{
  "d_shared_expert": 640,
  "normalize_top_k": false,
  "balance_loss": 0.00139,
  "router_noise": 0.3,
  "init_std_router": 0.0184,
  "norm": "rmsnorm",
  "norm_eps": 1e-05,
  "tie_embeddings": false
}
Below are experts of layer 4 (counted from 0) of a mixture-of-experts language model. Rows are named down (a neuron's output weights, with its number) and show model dimensions 336-447. Each number is 50 + 15 x the weight over its row's rms, rounded and kept within 0 to 99.
Before each expert's rows: a language model's description of what the expert responds to. This comes from a sample of Wikipedia text that the model never trained on.

# expert 8
Description: Place names and final pieces of names, mostly cities, countries and clubs, such as Chicago, Brazil, Vojvod·ina, Rije·ka, Santa Cl·ara.
down0:41 66 40 48 49 69 64 37 49 29 32 38 48 28 53 43 56 32 46 38 48 47 34 31 45 61 71 63 55 64 45 45 38 43 78 61 35 50 33 65 35 52 58 39 59 64 72 93 53 43 43 86 39 49 51 51 43 30 43 57 49 49 57 59 31 42 53 54 49 50 44 33 51 75 47 34 48 30 36 61 68 59 34 58 50 56 49 55 64 56 46 38 59 34 46 68 36 71 38 21 57 57 17 43 52 70 42 76 78 55 27 61
down1:55 46 67 34 62 40 29 47 34 60 31 20 50 38 55 78 17 36 38 34 57 67 58 55 61 17 53 62 42 40 57 53 52 66 32 46 47 78 66 51 45 50 63 26 45 44 58 77 46 46 43 63 58 43 49 52 19 50 44 35 23 67 22 44 36 63 34 35 52 64 50 59 53 46 74 47 19 27 43 49 41 71 61 61 59 71 27 48 54 24 25 55 61 78 28 45 84 62 64 55 82 59 60 60 51 70 76 42 63 40 71 52
down2:71 10 43 47 59 33 68 64 35 48 79 62 28 42 40 56 40 35 56 49 39 49 55 35 48 44 20 39 76 49 34 37 69 44 33 40 31 69 55 38 62 61 71 49 72 55 57 59 60 56 16 43 21 89 31 31 56 61 51 70 63 44 58 55 84 56 20 56 21 67 67 30 63 26 53 41 42 62 43 32 73 40 42 88 40 42 29 48 61 56 58 38 46 57 29 24 17 55 37 36 48 26 66 43 51 35 64 52 33 49 40 51
down3:52 65 57 72 53 50 25 47 56 46 24 41 53 44 33 38 54 19 68 50 40 15 43 56 58 48 49 49 25 51 45 43 49 57 61 40 33 35 52 48 55 21 46 79 51 46 53 84 54 71 36 42 83 55 62 67 61 62 55 66 86 37 52 34 26 43 43 52 45 11 43 50 59 29 24 75 48 63 34 51 60 53 46 19 57 28 65 55 59 47 24 62 70 51 49 49 43 53 38 27 47 37 56 33 56 45 39 69 43 44 39 49
down4:70 29 75 47 56 64 64 60 59 60 45 44 45 51 20 30 52 63 41 49 53 58 65 36 66 77 46 44 61 36 23 35 71 40 44 38 43 20 33 59 58 32 39 78 57 80 44 58 55 37 80 52 54 46 22 59 32 49 43 81 85 15 46 50 55 40 78 53 47 25 51 35 25 62 31 57 70 26 28 23 52 33 30 91 44 48 73 32 45 53 51 35 41 34 46 36 45 49 62 70 60 35 66 35 18 25 52 48 50 43 34 81
down5:64 64 60 49 29 60 53 34 38 60 24 73 68 46 72 70 75 46 64 62 45 44 25 60 32 51 66 52 57 70 42 46 54 60 86 57 36 61 62 51 53 39 39 48 68 56 48 49 60 43 64 57 38 50 51 30 61 47 46 41 49 79 59 45 43 48 34 49 28 68 68 55 70 46 55 61 59 57 56 73 57 75 78 47 35 58 65 47 33 46 83 33 56 49 44 72 60 50 35 59 41 46 65 50 36 52 11 51 54 51 53 54
down6:19 77 55 34 61 45 43 39 55 72 40 67 31 71 46 69 52 62 62 47 49 53 44 37 30 48 66 40 50 47 35 37 40 62 43 29 34 53 42 58 42 50 61 66 19 45 40 72 59 52 59 63 24 66 43 54 60 63 38 46 72 47 62 64 52 38 70 60 68 40 52 57 43 48 24 49 22 55 50 32 68 65 30 59 44 26 21 52 44 53 44 64 77 52 31 64 62 72 64 54 54 45 55 32 57 51 68 63 41 51 56 55
down7:48 48 41 65 75 55 33 46 70 68 25 56 52 56 29 34 28 24 34 40 44 73 40 26 27 38 46 34 76 55 66 36 57 13 82 54 34 25 33 72 56 35 66 40 43 52 65 40 62 46 76 56 46 47 45 45 54 33 57 93 58 49 46 47 35 65 59 31 61 40 63 31 66 23 46 35 34 43 47 36 55 49 30 81 67 51 67 63 49 48 60 37 47 37 50 25 45 62 57 54 66 71 73 52 40 56 31 57 49 32 84 55
down8:36 73 49 37 54 60 56 23 77 33 36 43 79 48 57 58 68 43 43 28 56 66 36 34 48 46 71 63 68 60 53 69 54 68 39 37 32 58 38 70 60 29 22 33 40 53 51 65 31 41 26 29 46 45 43 47 44 52 51 70 55 77 60 38 36 34 36 65 40 49 41 28 55 63 60 49 53 55 60 32 60 48 33 43 55 34 43 41 63 46 30 56 38 61 17 68 21 22 43 45 63 48 34 54 43 51 72 49 68 60 29 38
down9:19 43 71 44 40 42 58 46 50 62 50 31 30 25 37 56 59 65 77 52 43 43 62 37 41 28 44 30 51 23 56 51 72 27 23 43 45 42 57 26 29 88 47 58 44 31 36 56 49 78 80 58 38 52 22 51 59 54 39 39 51 64 52 61 30 53 61 43 67 28 75 60 32 76 46 33 31 58 64 54 66 43 45 43 00 70 41 76 31 45 27 54 48 38 77 60 67 58 68 46 78 30 91 37 54 43 48 55 65 55 60 59
down10:62 78 41 71 56 63 77 72 26 72 77 42 33 31 44 71 42 45 56 51 68 68 42 55 73 77 41 56 29 46 77 66 60 43 38 62 32 28 62 40 58 63 42 25 33 53 31 80 49 39 25 43 39 42 32 42 34 52 44 50 54 62 44 62 36 73 35 38 40 71 54 46 59 53 80 63 33 77 38 49 63 50 39 57 77 40 46 49 34 53 34 30 38 54 44 70 48 50 62 42 70 43 44 94 43 58 42 42 46 47 40 71
down11:43 41 60 33 59 90 51 30 44 67 44 55 60 39 79 81 55 61 19 49 45 63 69 56 45 54 61 27 51 61 26 38 45 67 45 42 22 36 49 55 57 58 23 64 45 66 39 15 37 84 49 37 42 43 65 46 60 56 55 80 24 54 58 59 37 62 69 12 43 18 51 55 37 32 53 66 54 31 49 71 39 60 28 26 29 37 71 58 47 37 53 71 42 69 51 46 57 22 60 55 35 36 68 68 57 20 45 53 38 52 47 52
down12:39 52 64 59 61 36 45 61 54 52 36 48 57 65 29 26 59 42 56 57 27 53 52 66 33 64 49 45 58 87 43 29 51 31 50 25 29 35 32 51 60 57 42 67 49 69 76 60 73 36 42 46 41 67 43 49 56 38 37 79 47 44 52 60 34 27 63 49 49 27 65 40 43 58 39 53 61 34 42 55 57 47 40 29 52 39 73 45 94 63 28 46 28 31 28 55 63 45 54 26 49 63 51 82 48 50 81 58 62 41 57 52
down13:34 61 42 67 52 46 55 56 31 29 50 59 43 61 50 52 59 47 69 57 82 47 26 61 37 58 73 52 77 60 64 54 48 45 38 32 62 42 41 60 52 42 59 84 24 40 54 35 55 29 35 43 46 44 52 19 69 70 51 68 42 45 18 59 44 20 59 29 64 34 45 50 51 42 64 46 47 32 59 58 70 43 54 58 28 44 22 67 54 29 24 46 53 66 68 43 64 48 53 30 79 61 69 43 38 67 41 42 69 56 82 72
down14:55 48 75 34 57 60 39 51 54 33 56 82 43 46 38 65 34 99 69 40 54 37 33 58 50 45 66 59 63 58 51 43 17 47 52 36 37 44 31 65 60 75 68 70 51 70 36 51 44 66 41 25 51 43 40 51 55 61 46 52 44 45 43 47 45 44 44 49 32 43 61 42 55 51 57 70 41 43 37 54 83 62 50 44 62 47 36 21 34 58 45 39 45 80 99 59 21 50 54 48 68 19 59 36 52 45 41 45 32 28 40 63
down15:62 49 53 66 41 40 38 42 73 54 53 42 49 60 26 52 43 40 43 70 23 72 24 52 54 43 34 44 40 27 57 10 67 45 28 43 67 43 40 12 54 39 73 42 75 65 50 71 55 48 55 32 64 55 53 56 62 53 62 31 58 64 69 47 59 52 63 65 39 53 56 48 64 29 60 32 59 42 32 61 57 61 33 55 37 46 44 57 48 50 59 71 20 27 79 46 59 80 48 48 55 55 40 17 62 01 35 65 50 37 48 39
down16:63 65 24 44 54 29 51 78 48 50 10 50 38 47 71 33 48 37 62 53 64 54 54 46 52 86 43 28 45 72 47 71 71 25 85 73 64 54 29 42 38 70 51 71 45 34 73 53 57 52 50 39 64 60 52 37 35 66 50 50 75 46 34 44 59 12 26 48 61 60 66 51 80 42 49 59 73 42 34 38 61 42 34 66 32 45 24 54 32 74 19 43 27 61 49 42 59 48 63 48 47 58 28 39 58 52 61 30 41 65 58 82
down17:64 41 15 13 50 42 13 69 52 43 54 42 62 46 59 48 52 69 52 53 35 52 56 38 58 46 57 34 44 42 32 44 47 41 46 60 57 33 46 35 84 14 20 34 39 59 46 60 61 74 53 74 50 35 46 40 62 72 40 60 41 52 55 49 26 93 59 03 56 31 54 31 66 28 54 51 54 69 69 53 44 51 37 00 63 48 52 54 16 60 31 82 54 68 54 51 50 54 67 25 34 27 36 48 58 45 71 46 61 50 48 45
down18:35 76 64 74 42 40 50 31 49 41 70 64 73 50 70 47 77 37 54 45 57 44 46 43 29 57 53 52 69 18 41 46 34 21 59 62 53 62 43 41 58 59 43 73 50 60 77 71 72 32 35 45 44 63 31 50 66 68 38 48 38 60 46 47 55 55 42 58 53 54 39 58 61 27 61 63 62 46 58 64 18 49 16 69 53 53 49 50 92 26 40 48 44 51 51 62 58 51 50 39 39 66 36 62 62 56 67 52 57 29 68 26
down19:32 57 52 54 49 64 44 58 14 42 47 39 31 62 26 23 46 25 61 40 55 68 51 20 55 55 34 30 60 76 66 70 76 42 50 32 38 41 51 68 17 31 77 82 44 58 71 52 59 60 59 48 42 68 30 50 57 42 85 57 60 74 61 53 52 41 56 19 74 24 37 62 68 38 61 57 44 20 53 61 32 69 39 43 17 43 40 37 58 49 23 35 42 48 45 69 52 62 44 43 74 32 67 35 83 65 55 31 41 66 82 60

# expert 4
Description: Short word-initial pieces like de, re, Le, La, Te, often in French or Spanish names and words such as De·legation, re·hearsals.
down0:64 61 39 20 68 40 82 72 60 36 78 54 71 08 46 61 30 52 30 43 71 48 32 40 45 46 77 37 39 26 71 29 62 43 62 50 46 36 28 52 60 65 42 26 40 46 82 64 62 29 49 52 22 42 61 42 65 42 41 99 67 33 94 42 50 68 52 70 49 46 44 42 42 61 34 42 49 42 41 69 61 49 38 55 61 78 51 50 58 53 61 29 53 69 35 42 58 30 60 53 56 27 58 41 28 63 28 39 63 49 64 69
down1:47 57 59 41 64 40 59 39 72 43 57 34 79 51 44 64 37 65 48 55 55 56 48 42 56 39 57 54 37 54 38 67 38 62 26 22 47 22 39 51 28 62 58 52 23 71 34 42 42 55 48 65 16 25 34 54 47 38 47 65 31 50 63 25 63 68 59 56 55 47 14 36 45 34 59 51 63 42 64 48 52 50 47 75 47 34 40 50 46 37 39 64 51 53 22 33 51 42 37 73 57 50 28 54 38 47 55 44 56 80 46 27
down2:36 63 46 58 57 57 67 42 39 19 50 79 46 31 59 55 41 37 57 27 33 56 48 63 33 52 44 51 49 43 83 59 58 74 35 63 45 46 56 95 62 12 29 30 43 10 41 61 41 32 50 15 50 55 52 57 61 32 51 43 47 76 41 60 55 56 66 54 56 75 40 54 54 47 50 57 60 42 30 33 56 59 61 33 38 47 51 23 78 62 56 11 62 41 46 51 50 52 30 67 56 53 46 50 43 26 46 64 59 27 52 59
down3:30 59 50 36 39 51 45 73 56 84 55 75 61 58 67 57 99 29 53 61 33 51 45 68 38 51 59 33 66 89 37 60 50 71 38 31 47 30 70 23 72 24 64 42 45 55 63 56 39 40 42 45 48 60 54 38 47 45 51 42 41 45 36 56 32 34 36 38 61 76 26 52 43 51 36 78 31 38 53 54 55 57 52 49 34 49 49 63 58 30 20 51 59 51 61 69 41 56 63 45 06 59 39 69 39 75 42 40 20 58 22 34
down4:50 65 41 49 63 62 36 58 35 48 40 62 73 55 51 58 50 75 53 43 62 48 39 44 53 56 79 44 54 40 39 66 42 40 74 56 40 64 45 65 43 69 55 53 51 54 30 58 69 48 38 46 52 64 39 53 43 30 53 45 65 37 29 60 58 31 61 29 36 65 49 60 30 25 55 55 36 54 49 18 71 33 44 59 43 41 56 53 55 45 28 68 65 62 63 40 47 73 59 57 59 42 31 45 82 38 59 48 49 30 57 30
down5:58 28 30 56 44 26 51 51 28 36 74 66 46 71 41 49 55 53 68 40 63 39 76 47 70 12 75 42 56 39 73 63 53 41 55 36 57 61 23 33 71 31 34 68 67 50 53 59 46 53 58 70 40 27 26 31 67 41 21 44 57 61 40 42 53 52 47 37 46 61 68 29 39 60 48 21 59 83 67 31 49 86 30 58 41 56 31 49 32 54 60 66 79 38 63 53 55 54 60 78 38 43 59 42 50 64 56 48 13 61 46 41
down6:57 28 48 57 68 60 66 57 56 45 52 43 30 59 42 59 51 15 58 45 29 24 42 60 61 37 76 84 37 62 14 54 40 47 27 44 49 67 53 46 26 20 53 51 52 52 18 77 36 48 39 56 55 32 60 35 44 56 40 50 97 53 44 41 55 45 43 29 43 78 60 35 61 65 65 59 51 53 47 29 48 65 26 60 49 29 54 33 42 64 52 65 83 77 51 33 50 44 66 36 27 49 52 39 45 59 57 68 36 53 33 54
down7:34 25 49 61 26 48 57 49 61 63 32 47 55 21 64 61 32 54 39 59 55 33 64 61 46 41 22 72 39 36 74 48 39 51 63 49 48 62 24 68 58 78 35 42 49 46 68 28 58 68 49 67 54 52 47 62 52 51 42 74 11 54 46 68 36 56 47 62 75 38 42 47 46 30 61 40 62 50 55 33 68 60 37 45 24 80 63 36 44 57 33 66 47 38 51 49 33 36 50 61 54 33 60 53 37 41 36 69 42 39 60 42
down8:35 45 44 38 44 28 53 55 72 56 53 78 49 52 61 50 60 39 48 41 42 51 65 12 44 55 35 87 42 29 72 52 48 26 53 61 47 60 22 48 69 58 62 32 47 46 64 74 54 66 55 68 44 63 56 68 59 45 56 59 44 20 10 61 35 47 36 43 67 47 54 36 51 38 41 37 56 52 70 77 25 59 53 45 42 71 73 40 46 35 56 45 63 46 31 50 41 42 52 55 60 68 58 62 30 61 65 59 44 54 34 47
down9:66 53 57 36 49 64 39 72 58 54 51 31 52 77 57 55 40 33 62 46 50 35 41 68 46 40 28 69 49 61 82 48 63 53 38 61 88 73 44 34 64 36 36 55 44 31 53 55 52 57 64 43 44 50 62 55 74 72 37 25 30 51 45 27 55 32 69 70 47 59 36 43 69 30 71 66 53 28 69 43 55 52 61 33 53 40 59 24 50 58 47 26 45 66 64 68 43 56 46 56 39 50 55 59 49 48 63 65 54 26 80 71
down10:44 64 75 55 31 39 92 40 50 83 61 38 72 68 36 78 23 66 37 44 30 59 57 69 59 41 61 52 47 78 52 49 55 43 39 46 53 70 75 32 72 52 51 38 35 54 73 44 53 48 41 31 50 31 65 48 40 38 42 40 28 52 55 22 76 42 40 53 53 64 44 38 64 41 53 38 50 40 33 27 63 46 36 37 43 50 74 58 57 50 33 68 35 65 43 64 37 34 58 55 65 52 53 53 22 64 37 71 53 50 48 31
down11:43 37 19 46 48 45 61 31 51 35 57 59 81 41 50 39 40 23 63 66 50 46 47 54 65 36 81 60 46 60 57 60 52 30 72 44 39 37 62 71 53 61 44 50 33 62 46 58 43 58 39 45 34 44 84 26 46 60 47 74 59 22 62 43 65 56 76 43 64 38 46 61 38 37 57 51 36 61 19 57 74 62 75 99 42 85 73 48 52 65 29 45 78 43 57 55 51 43 67 46 44 43 48 41 36 40 69 43 38 39 36 63
down12:29 46 54 36 33 87 49 95 40 45 41 37 56 51 73 51 36 78 53 68 34 44 38 39 53 77 47 51 69 62 51 46 66 52 44 62 48 36 54 64 55 49 29 49 45 36 29 49 44 58 65 53 45 69 39 51 26 54 43 35 57 36 51 66 47 54 28 80 48 62 28 51 50 52 43 47 59 48 66 62 50 54 40 48 27 33 24 58 47 52 55 29 56 57 48 50 48 52 53 54 58 82 67 62 37 32 44 46 33 32 46 44
down13:69 50 42 15 45 37 77 50 29 63 56 31 40 67 30 29 40 52 32 46 69 64 49 23 33 50 63 27 38 15 36 38 59 65 61 44 30 35 60 26 58 27 42 41 45 47 38 56 64 50 43 44 61 63 30 57 56 56 22 16 40 58 53 52 40 46 62 36 52 19 37 51 50 34 31 60 41 77 73 58 35 65 57 26 57 44 40 73 20 38 62 70 54 41 34 57 65 63 60 62 60 51 75 42 47 41 55 63 51 79 66 28
down14:24 62 65 50 57 41 41 74 65 56 43 84 33 61 47 34 38 40 42 50 40 57 37 50 09 35 35 66 65 42 48 60 40 33 59 80 52 70 45 46 26 63 39 42 41 46 53 39 78 49 19 40 57 34 80 49 58 41 45 55 39 55 38 33 52 29 41 56 56 65 50 50 65 41 25 96 58 37 39 21 42 62 19 52 62 75 33 40 57 40 18 50 67 32 59 66 55 75 44 62 47 51 24 54 50 61 54 54 34 31 58 55
down15:54 26 60 48 61 54 60 65 25 55 50 21 48 57 37 74 23 47 47 59 39 40 39 44 48 38 66 75 32 33 64 55 36 51 56 39 53 47 47 26 72 67 62 50 53 43 62 30 63 35 77 52 68 71 47 81 60 51 30 64 63 42 70 52 54 29 50 68 38 15 62 32 66 37 64 61 69 39 47 50 54 38 36 69 57 82 62 45 71 78 55 45 61 66 71 33 34 25 49 43 29 51 67 52 36 47 45 78 55 67 63 38
down16:45 36 69 63 56 72 20 71 44 41 51 33 54 50 53 54 61 11 47 61 58 23 57 24 74 70 70 76 49 60 32 53 04 43 35 49 34 61 53 45 65 33 36 71 49 68 73 88 57 52 48 63 59 55 40 67 75 56 59 60 56 22 40 56 66 56 84 39 45 76 44 32 59 48 50 68 45 49 40 47 58 43 51 34 38 64 31 30 69 80 41 37 35 47 60 52 63 65 52 60 06 45 55 47 60 46 75 50 44 21 27 56
down17:59 53 60 56 67 41 75 72 86 50 54 70 45 44 71 32 36 51 52 51 54 34 66 44 45 57 45 50 62 42 49 78 51 41 58 56 50 45 46 55 44 53 59 27 71 32 64 71 75 29 61 23 37 43 29 69 41 67 78 80 71 68 82 45 71 98 50 55 32 31 57 76 50 68 50 61 61 41 42 60 64 48 34 48 73 69 47 46 60 74 58 60 46 59 72 47 54 51 43 39 36 24 53 55 73 54 44 51 55 45 64 22
down18:39 10 42 36 48 33 29 64 45 64 53 65 52 59 44 49 61 68 64 59 59 36 70 62 74 62 45 77 21 35 72 47 35 60 49 61 80 54 62 30 81 21 54 57 46 41 42 62 56 70 27 84 33 30 58 43 64 48 49 68 43 37 66 57 48 61 56 77 37 54 62 53 41 45 50 40 36 50 60 46 47 40 56 46 72 22 69 39 87 65 49 58 72 59 55 52 45 31 66 56 39 66 61 55 43 43 51 66 61 45 44 53
down19:54 43 54 45 33 63 48 49 63 39 43 43 49 36 72 60 64 56 44 54 50 45 39 43 48 29 62 59 30 51 18 74 62 46 64 34 30 48 63 34 43 61 52 70 39 57 52 50 77 55 54 40 36 31 32 48 54 68 45 63 56 46 55 60 32 23 49 47 44 35 85 31 32 56 49 46 15 64 53 21 41 52 66 56 50 76 27 44 62 52 38 68 40 59 19 38 61 55 59 69 44 35 58 47 59 77 39 23 51 43 47 53

# expert 6
Description: Line breaks, dashes, pipes and field labels in infoboxes, taxoboxes and tables, such as "- Family", "- Phylum", "Personal information".
down0:33 58 55 37 38 65 71 37 48 72 47 58 40 49 61 51 55 57 37 44 47 49 28 65 59 53 43 44 38 47 40 58 31 50 31 48 53 62 31 73 65 29 52 66 27 34 40 37 29 53 61 35 52 57 53 23 45 37 49 83 53 31 48 27 34 70 58 68 48 54 35 58 31 51 47 36 42 81 58 64 49 47 66 35 54 55 61 68 41 24 48 37 52 30 72 59 69 60 34 46 17 50 29 44 44 49 37 50 65 65 49 44
down1:40 65 55 77 22 45 45 54 23 25 66 74 38 62 40 32 59 54 49 41 40 49 66 39 55 39 50 35 52 67 34 49 55 35 48 54 36 62 47 88 33 48 33 65 51 46 20 39 54 34 44 55 63 25 46 57 50 44 68 32 48 48 64 46 52 53 61 75 41 52 70 42 34 49 44 54 23 34 39 40 59 40 61 67 36 70 60 65 40 68 61 45 56 65 59 67 80 64 51 66 62 26 57 72 67 52 26 33 58 52 51 40
down2:77 54 52 35 53 45 60 39 36 39 70 52 65 54 83 73 39 35 53 26 46 52 50 55 50 34 52 35 48 48 39 56 41 63 45 47 80 53 67 55 50 38 51 42 58 55 49 56 38 52 54 20 62 39 24 27 54 53 31 69 36 55 42 63 37 27 38 66 29 27 47 42 41 57 52 62 59 24 46 41 63 63 40 45 51 53 43 29 60 36 19 40 25 33 18 35 65 59 51 54 37 62 29 82 70 43 41 56 37 30 47 57
down3:39 54 48 33 46 46 57 52 56 69 54 32 41 56 53 26 66 64 77 47 67 50 41 84 75 32 60 71 28 79 35 54 18 64 43 81 44 47 34 73 52 35 52 46 64 42 67 50 41 54 65 44 30 62 52 46 30 53 36 66 15 30 22 35 74 25 70 45 58 56 43 34 34 69 35 30 65 47 56 59 64 62 48 33 49 20 44 77 52 40 59 46 45 38 75 59 23 37 29 56 50 35 21 28 73 43 59 45 37 37 70 56
down4:63 64 54 34 36 58 62 53 62 55 66 95 49 73 66 39 60 42 54 28 52 64 81 32 42 41 63 53 25 59 15 16 43 47 56 52 50 60 73 43 44 50 31 31 48 62 57 68 58 34 40 24 35 59 04 65 45 37 66 56 61 73 56 52 54 57 49 24 59 43 59 45 38 57 51 46 67 54 48 46 67 30 37 83 45 52 40 72 54 54 47 52 62 22 25 50 41 72 28 36 49 49 27 15 40 53 31 66 46 63 38 66
down5:31 37 66 24 36 61 57 48 45 46 64 36 68 66 49 37 66 34 44 41 56 35 70 38 34 34 55 48 18 27 30 46 61 37 85 61 60 45 61 45 42 41 54 40 43 44 23 47 34 68 59 06 60 72 27 33 48 47 52 95 47 60 33 69 27 58 94 57 38 46 45 58 56 38 50 53 68 54 46 61 61 73 56 57 43 58 39 47 42 36 46 72 57 35 40 58 54 78 40 59 48 61 48 29 24 37 60 45 26 47 57 66
down6:48 42 46 34 30 59 58 29 35 25 67 54 46 64 78 52 44 60 51 67 44 28 45 61 50 49 51 23 51 41 37 73 12 53 58 65 45 56 44 33 45 53 64 76 47 45 29 47 50 24 67 46 61 47 65 55 45 58 37 33 31 26 41 60 77 56 53 38 43 33 86 34 25 76 59 69 60 39 31 55 42 31 37 52 48 48 26 45 39 43 42 31 49 54 45 60 25 33 49 66 16 25 47 55 99 50 35 35 41 37 56 33
down7:50 54 65 31 40 64 52 71 46 48 51 35 45 54 71 68 42 55 67 59 51 43 39 59 25 70 59 62 40 44 56 62 24 61 66 59 61 44 21 53 41 51 58 57 54 48 73 53 39 41 75 54 55 36 54 38 55 45 35 73 17 57 23 48 40 58 51 54 49 58 35 51 69 52 40 52 55 36 32 50 53 60 71 40 56 54 50 35 60 38 24 61 27 38 61 43 69 38 39 61 44 62 57 44 58 60 51 46 37 19 76 64
down8:59 48 53 49 50 62 55 63 62 48 53 28 51 43 55 59 64 48 68 54 66 68 40 56 63 37 62 48 38 51 46 68 23 79 59 46 69 60 50 49 46 43 64 65 22 49 72 64 35 43 58 44 66 64 30 37 53 43 56 65 36 21 44 37 56 45 61 38 39 42 11 51 60 36 63 40 50 42 65 77 45 50 48 32 64 61 47 46 53 51 25 74 43 55 48 62 51 34 25 51 30 71 32 64 76 65 38 27 38 40 56 43
down9:61 59 61 45 20 53 47 37 30 42 41 44 61 31 43 55 33 35 83 42 41 74 40 77 34 67 51 80 42 65 68 56 36 69 56 42 71 40 42 29 48 53 70 46 37 37 59 50 63 65 78 68 65 40 36 53 48 41 34 55 38 44 23 50 64 74 68 53 51 44 56 47 53 45 37 55 75 32 48 65 37 42 63 49 54 38 43 21 43 65 57 51 53 43 45 67 38 31 52 59 38 49 66 46 60 42 42 37 35 35 41 72
down10:50 45 35 37 23 41 46 65 81 27 47 52 27 65 50 24 39 63 29 22 61 38 52 28 48 64 23 50 61 56 37 53 17 47 57 16 32 43 25 45 51 54 34 81 41 35 64 57 38 66 38 56 59 49 41 68 26 31 64 36 82 30 56 36 41 53 48 68 63 46 47 26 45 66 68 76 23 83 45 53 48 49 58 54 54 54 51 52 57 43 21 75 35 58 56 34 41 37 56 34 51 23 63 32 84 53 55 51 58 46 50 70
down11:38 28 26 59 43 47 40 58 17 43 35 61 36 40 43 43 48 34 74 53 86 43 58 34 52 21 55 38 59 56 48 39 49 47 46 49 49 59 50 56 55 41 41 38 60 32 40 63 43 51 30 56 48 75 48 46 48 44 73 55 70 77 09 68 46 66 77 62 87 62 48 66 31 44 78 55 49 41 56 42 68 50 59 50 41 27 56 61 31 47 58 52 62 47 58 61 67 50 51 34 64 32 72 34 42 50 73 43 69 51 66 46
down12:40 34 49 45 64 87 13 35 38 60 61 61 40 50 65 51 59 34 52 40 35 51 39 21 25 33 42 57 51 40 68 35 58 48 59 33 51 49 15 44 28 46 52 23 72 58 65 31 63 67 50 61 30 41 41 70 65 47 67 57 52 52 36 42 46 46 68 46 47 68 48 51 66 41 59 60 12 47 57 47 36 31 53 32 48 51 71 55 26 45 55 54 59 46 46 46 51 45 43 73 47 79 42 74 72 46 46 44 73 48 51 62
down13:69 71 77 41 52 66 32 58 68 39 57 75 51 35 30 56 54 34 63 39 50 59 54 44 63 56 29 56 56 53 75 38 52 22 55 37 78 66 28 55 51 66 85 37 66 45 51 71 44 59 41 43 50 71 52 21 50 44 43 49 44 28 31 32 37 50 45 61 58 39 76 44 27 43 44 39 51 51 12 57 54 46 58 80 67 51 41 50 51 37 68 38 66 39 55 48 50 44 61 69 43 24 44 52 26 54 17 47 45 54 25 49
down14:36 52 32 60 55 55 44 31 53 56 30 75 36 49 38 38 53 26 33 70 62 60 49 64 30 40 37 38 61 32 44 47 31 62 43 28 66 50 47 43 44 36 51 43 41 58 67 38 65 68 43 56 47 52 59 79 83 15 63 33 50 41 28 38 29 54 35 47 49 25 71 25 65 46 37 62 46 49 46 48 37 01 26 65 38 56 54 48 65 46 43 79 48 62 54 63 81 40 92 75 47 34 34 61 60 52 25 20 26 66 46 51
down15:08 81 68 67 24 27 33 79 59 70 38 51 51 55 53 48 16 57 62 67 35 59 38 44 46 69 63 28 55 67 84 56 71 64 49 49 50 66 41 51 39 60 66 50 44 55 37 13 26 37 50 89 40 45 48 43 43 65 27 40 70 49 58 62 66 30 38 51 43 43 77 40 36 41 58 32 68 66 53 48 58 45 58 61 42 42 80 57 63 41 38 33 56 56 55 58 54 43 55 32 24 62 49 16 43 69 31 48 52 26 75 23
down16:68 48 49 44 44 50 48 48 62 63 67 50 40 46 39 46 49 74 75 43 45 43 29 61 46 15 54 54 60 38 52 47 59 65 55 26 70 28 58 33 57 57 61 63 32 53 57 52 63 62 57 76 51 61 25 34 36 52 69 36 20 43 53 33 35 65 65 52 42 39 37 55 45 34 64 21 75 20 43 33 43 76 50 64 25 47 13 61 55 43 41 61 63 34 45 55 55 63 46 48 49 57 50 42 49 70 47 20 65 46 63 51
down17:30 42 36 51 64 55 60 49 54 29 65 57 63 49 67 59 47 35 34 32 67 34 52 76 44 25 53 58 62 53 38 20 48 67 51 44 56 63 63 66 47 44 65 56 54 49 26 48 28 70 59 46 71 73 28 39 60 23 44 47 23 77 55 76 46 48 39 34 46 72 67 32 52 44 55 43 33 82 29 52 82 48 57 19 59 50 47 67 23 57 76 67 61 52 57 69 65 24 46 50 49 51 72 33 53 53 51 64 48 52 56 52
down18:73 42 61 58 46 25 57 30 44 59 42 68 43 42 35 53 51 47 44 51 41 78 75 49 27 45 45 77 41 49 67 36 44 52 59 40 28 55 45 52 74 46 44 42 64 47 56 54 68 71 36 44 71 39 36 69 56 39 54 60 78 63 27 57 41 53 64 95 65 63 37 66 39 59 32 43 41 59 63 48 53 22 29 47 58 44 57 57 34 20 70 36 66 41 64 66 57 35 54 33 47 43 64 35 41 34 48 41 44 58 73 55
down19:70 37 45 43 49 36 56 59 34 39 47 79 37 69 59 31 53 31 56 29 72 57 61 65 60 64 53 30 24 61 60 62 55 48 56 59 44 36 69 56 59 67 12 53 58 19 22 70 48 62 52 35 56 57 53 36 47 51 44 44 68 56 43 17 38 47 40 46 89 52 71 52 34 42 31 33 32 55 58 51 70 52 49 60 69 58 45 65 58 63 50 26 34 14 53 28 68 45 20 60 54 58 70 49 55 42 74 59 64 42 28 63